Below are experts of layer 7 (counted from 0) of a mixture-of-experts language model. Rows are named router (the router's row for the expert), gate (a neuron's input weights, with its number), up (a neuron's input weights, with its number), down (a neuron's output weights, with its number) and show model dimensions 0-127. Each number is 200 + 40 x the weight over its row's rms, rounded and kept within 0 to 999.
Before each expert's rows: a language model's description of what the expert responds to. This comes from a sample of Wikipedia text that the model never trained on.

# expert 14
What it handles: Foreign text, organization names. Byte pieces inside Chinese or Japanese characters, word pieces of non-English words, and institution words like Association, Championships, Committee, UTC.
router,195,154,185,173,145,138,165,263,232,237,174,260,205,220,223,103,239,233,175,156,145,180,151,197,259,256,232,210,157,216,208,206,142,239,227,224,156,305,212,191,164,159,250,108,329,205,246,207,141,189,202,216,134,193,220,255,305,207,147,215,197,182,225,195,230,212,215,250,179,173,161,203,227,186,163,79,211,262,213,251,127,185,244,232,249,252,176,210,248,173,222,203,138,191,213,191,199,257,236,179,244,180,207,200,185,142,160,217,203,162,147,198,176,251,244,147,157,254,149,173,236,164,212,142,172,185,120,169
gate0,173,191,210,208,164,191,110,179,131,170,232,233,189,201,264,135,194,230,118,195,177,174,196,190,137,200,312,222,169,184,308,204,218,119,255,200,233,221,161,179,260,196,334,266,177,267,179,127,195,256,216,234,207,252,189,249,205,271,180,262,208,201,164,220,272,186,155,215,203,227,207,205,197,144,179,212,207,222,230,150,177,261,202,171,246,286,168,163,163,146,233,191,212,207,248,181,220,196,189,113,193,238,146,173,106,90,161,211,193,236,246,220,233,225,230,263,219,174,194,194,157,218,132,187,218,238,159,104
up0,194,175,88,179,195,185,201,246,294,196,239,238,138,236,84,176,209,133,228,212,273,246,150,219,242,226,120,156,236,251,190,256,168,196,203,196,200,230,301,160,166,174,129,192,200,203,245,194,205,147,245,275,236,173,255,199,244,255,182,203,226,221,209,196,153,196,239,190,147,171,166,142,253,243,196,189,181,199,204,158,268,232,284,233,195,294,125,171,168,224,166,221,201,179,231,196,185,183,187,196,229,149,281,165,231,162,245,123,186,189,112,197,188,207,149,203,156,233,171,208,223,158,174,228,165,212,145,237
down0,186,245,226,152,217,171,186,179,243,258,266,159,193,187,204,181,231,155,207,204,236,205,185,177,280,195,197,177,171,180,282,198,115,172,257,181,180,178,314,226,220,167,165,176,182,161,215,139,178,210,214,150,182,172,196,159,213,195,145,160,241,265,218,148,222,172,190,172,276,181,195,247,173,160,208,198,194,185,174,186,198,233,166,207,184,184,223,241,259,194,145,190,167,212,260,184,231,138,243,186,158,214,233,212,144,224,157,253,179,175,204,203,293,215,179,159,223,226,198,173,230,274,184,259,202,247,268,227
gate1,206,205,209,186,225,169,164,165,149,197,175,223,174,237,195,207,169,206,243,242,173,203,243,148,251,164,174,234,249,193,163,237,164,194,142,220,142,150,177,213,113,267,180,191,162,229,218,182,193,156,99,183,164,234,219,195,213,189,110,159,152,192,163,222,271,249,170,199,218,122,184,173,194,237,182,190,218,238,152,215,149,127,203,250,213,179,201,223,161,235,235,210,145,232,171,179,252,175,188,127,237,103,220,165,189,225,267,240,264,170,179,216,301,219,215,154,221,156,156,186,237,187,209,116,145,246,234,198
up1,149,165,115,271,151,227,231,178,158,198,142,186,219,152,163,195,228,174,203,178,267,218,154,193,182,225,205,204,162,233,184,198,232,300,183,196,169,218,222,208,206,175,226,208,220,217,176,206,290,237,213,185,201,218,248,196,212,193,239,172,195,171,253,162,150,204,224,185,211,315,231,209,176,277,197,261,206,165,160,179,193,207,250,159,125,215,196,176,253,172,199,270,221,236,209,175,154,229,189,224,318,254,108,139,230,253,230,229,172,171,181,144,181,179,187,184,188,195,245,122,243,156,176,169,237,151,171,167
down1,274,176,179,170,161,237,278,214,156,195,222,124,232,220,218,129,267,257,173,149,197,246,145,172,215,126,209,179,196,213,165,206,207,193,216,233,245,200,193,192,160,209,242,147,259,241,268,135,226,202,174,195,241,185,218,167,199,193,294,179,208,219,192,198,137,186,158,236,182,194,182,180,184,147,171,229,167,278,208,145,230,230,132,213,216,229,261,223,134,206,271,141,197,246,170,135,228,171,194,199,171,219,211,249,167,243,205,260,220,213,179,229,215,154,176,160,204,116,181,204,241,192,229,172,165,243,255,154

# expert 12
What it handles: Table cells, foreign names. Pipes, zeros and position codes in sports tables, plus non-English name pieces and accented byte tokens, such as MF, DF, Mo.
router,175,268,156,254,193,128,200,263,210,257,191,259,212,263,229,192,238,171,199,157,234,159,166,225,143,206,308,239,264,240,207,163,185,165,241,176,205,195,246,138,142,192,199,172,222,142,196,216,213,135,211,199,208,189,129,260,212,221,261,224,191,231,285,134,180,212,229,210,195,243,214,189,152,135,174,206,226,192,219,174,193,212,215,243,224,246,176,173,271,163,179,195,192,152,282,160,232,250,247,187,219,211,216,183,218,206,213,211,188,192,241,210,256,261,200,243,221,184,236,228,227,183,252,210,219,218,93,182
gate0,187,199,188,227,199,198,205,203,129,193,247,224,239,266,228,172,200,192,199,151,177,131,246,187,72,212,218,157,211,141,214,219,190,133,275,215,141,226,211,186,179,167,175,189,225,185,231,158,185,224,177,194,120,186,158,175,225,229,195,178,213,230,132,115,180,194,205,218,179,177,190,206,166,133,251,183,173,158,196,225,153,252,177,169,210,214,243,192,189,188,219,152,173,212,279,190,190,234,161,110,132,160,234,250,221,107,185,208,158,267,222,127,238,216,167,258,212,204,215,154,177,164,182,245,210,223,178,120
up0,185,225,208,183,104,170,188,220,197,235,194,209,166,244,99,177,188,199,230,250,193,289,260,215,281,208,212,181,197,202,145,211,202,215,193,240,178,206,192,239,141,208,178,102,167,110,199,204,203,245,150,217,283,270,226,243,195,256,137,207,233,158,253,188,157,225,161,152,159,159,167,186,271,245,231,211,160,175,226,175,243,200,179,223,139,247,144,201,186,194,165,197,186,206,208,226,213,188,177,228,247,165,164,160,216,231,174,195,201,146,192,119,110,189,245,192,161,161,144,200,218,197,217,246,239,220,139,244
down0,185,186,227,233,232,179,164,196,205,236,189,144,204,205,193,81,186,233,190,153,168,236,173,147,167,225,205,152,225,204,206,216,138,196,312,191,169,258,223,197,199,172,236,181,201,170,167,190,103,202,190,252,258,180,238,146,186,246,174,225,210,174,273,206,184,133,157,236,300,287,202,177,232,179,226,175,202,171,175,169,179,207,174,259,220,194,174,206,207,211,158,213,241,214,271,208,210,193,158,218,154,198,202,225,146,204,186,177,184,234,102,204,242,140,228,169,142,176,156,202,181,191,201,203,190,223,169,187
gate1,169,235,201,138,206,195,187,226,186,189,205,225,249,199,214,166,245,91,164,173,151,125,269,212,217,196,238,256,175,187,215,183,128,201,248,229,145,171,160,197,142,238,176,284,191,197,205,191,223,168,102,199,191,186,228,213,222,234,181,164,184,174,190,131,226,137,214,208,155,163,148,210,116,194,212,246,218,190,138,186,218,125,155,232,217,109,329,187,208,222,223,237,192,194,183,191,207,299,211,157,205,214,215,159,224,188,162,282,223,223,201,224,202,209,219,190,221,173,195,241,204,182,186,180,206,169,208,228
up1,150,219,168,229,178,250,153,217,242,170,183,161,245,216,103,189,168,216,306,168,196,189,213,173,185,208,243,175,180,311,171,139,208,283,183,174,211,242,215,178,198,177,190,206,173,178,143,116,235,224,227,193,189,199,228,201,218,198,189,206,195,228,190,237,154,233,157,174,159,195,148,192,236,263,261,128,232,87,193,246,129,197,139,237,228,191,213,208,219,70,217,183,217,235,210,205,163,140,230,190,242,171,133,194,188,216,197,245,222,188,216,179,210,199,216,226,193,180,209,116,160,191,229,247,209,208,227,140
down1,226,235,162,243,212,227,203,220,213,204,206,180,203,124,173,196,183,257,184,182,247,172,161,203,228,191,252,159,174,141,203,256,192,177,174,199,208,134,201,232,166,227,195,218,278,174,133,212,228,206,327,199,168,228,185,172,241,177,158,140,167,202,235,197,189,155,135,233,150,142,220,166,173,237,196,149,252,229,236,156,296,232,292,164,136,171,126,218,231,157,221,169,189,228,173,163,216,214,194,155,172,255,196,189,161,211,182,221,229,237,148,245,231,197,175,171,323,80,186,194,236,215,201,207,248,202,248,174

# expert 26
What it handles: Table and infobox rows. Line-start dashes and pipes in election tables and place infoboxes, plus row labels like Coordinates, Turnout, elected, hold.
router,283,228,178,208,164,101,207,210,153,197,186,212,216,194,162,181,286,176,171,195,288,182,167,159,266,225,286,226,200,152,233,145,135,274,181,208,260,224,254,185,128,196,171,211,252,266,250,208,176,213,226,257,164,173,156,178,164,214,190,132,212,240,193,214,157,171,271,219,196,209,277,189,202,224,169,167,95,177,212,185,211,274,237,281,197,181,129,149,175,231,206,146,202,161,212,148,186,196,203,196,260,226,167,142,216,210,237,237,227,205,242,240,164,264,252,169,202,217,166,145,176,193,225,173,218,198,158,166
gate0,263,249,183,228,172,213,248,180,151,264,212,213,245,202,238,129,210,241,212,191,227,166,238,148,172,102,230,149,261,211,219,227,164,179,218,177,219,208,179,199,140,130,234,210,217,260,151,166,175,124,276,217,206,238,210,183,207,261,124,188,255,220,91,140,139,178,203,182,186,231,225,171,174,221,168,185,175,198,241,219,195,237,129,201,242,290,125,197,211,186,236,174,253,199,320,188,261,212,190,194,231,176,205,158,178,153,220,160,170,214,218,125,245,266,203,271,250,163,145,160,159,144,182,247,206,200,199,190
up0,182,246,175,211,219,234,151,178,181,194,155,226,135,255,116,236,194,185,245,242,257,238,195,185,289,243,202,252,182,236,230,225,228,196,175,242,203,224,209,231,228,222,240,174,185,115,212,268,202,233,126,244,238,146,294,139,156,183,195,183,193,215,314,203,217,278,274,199,210,145,146,220,199,214,178,249,190,204,151,234,252,232,280,219,178,178,254,227,141,223,184,217,190,228,126,183,215,225,196,175,210,207,200,163,195,261,170,181,235,171,237,210,186,166,159,179,173,176,181,277,263,233,212,199,193,226,117,260
down0,150,182,198,202,183,214,191,184,210,190,211,189,219,244,243,161,245,274,224,147,151,194,263,147,120,139,242,217,222,226,221,235,182,196,253,123,191,209,126,214,155,169,207,223,220,228,138,188,163,145,199,210,184,242,196,171,268,179,258,222,283,255,217,288,174,156,230,215,207,240,96,211,200,173,199,226,222,134,137,171,151,109,133,214,192,137,220,221,202,159,156,191,267,172,184,225,205,182,164,252,255,178,190,217,130,196,130,211,180,203,171,215,159,237,142,193,161,265,130,249,219,162,164,178,205,276,194,230
gate1,275,232,249,160,221,149,282,206,188,211,205,245,239,155,205,199,217,155,256,204,152,187,201,247,175,170,196,204,172,94,231,225,182,213,190,290,229,208,189,249,81,183,189,239,214,222,243,203,169,226,178,146,167,207,214,215,219,248,188,217,172,235,109,237,261,247,194,229,179,170,206,221,266,197,200,157,174,177,219,189,191,162,202,198,200,172,192,245,114,181,247,194,119,205,156,248,197,172,170,221,263,176,254,203,171,219,262,205,194,171,170,277,265,175,211,209,197,204,172,198,165,229,154,190,170,229,173,180
up1,201,218,199,273,223,230,236,142,209,211,194,239,178,225,141,217,165,230,155,203,209,219,246,196,244,204,205,185,221,226,197,163,187,232,234,186,231,245,198,113,138,175,202,187,180,238,75,237,311,160,216,189,206,246,244,213,168,139,332,218,253,211,261,177,175,233,148,186,157,195,194,174,139,266,228,226,248,181,110,258,190,252,184,146,232,182,186,242,187,179,167,197,160,255,209,192,238,202,128,153,246,240,125,210,183,274,139,124,169,184,210,123,183,188,138,173,233,235,199,175,157,186,222,287,234,232,162,191
down1,172,143,180,185,231,173,164,243,265,172,139,141,193,138,189,160,211,240,226,252,261,196,141,155,191,173,188,166,250,199,89,233,264,302,220,150,175,219,151,237,272,214,236,169,239,230,203,128,169,178,197,223,174,194,214,241,199,218,211,135,165,203,187,191,209,179,205,198,167,130,276,153,245,209,181,241,214,155,225,238,185,207,186,131,124,126,224,229,173,135,283,189,182,255,248,148,348,206,218,209,130,174,199,198,197,289,199,182,206,216,169,236,182,275,230,179,203,124,252,187,177,178,193,233,214,170,241,170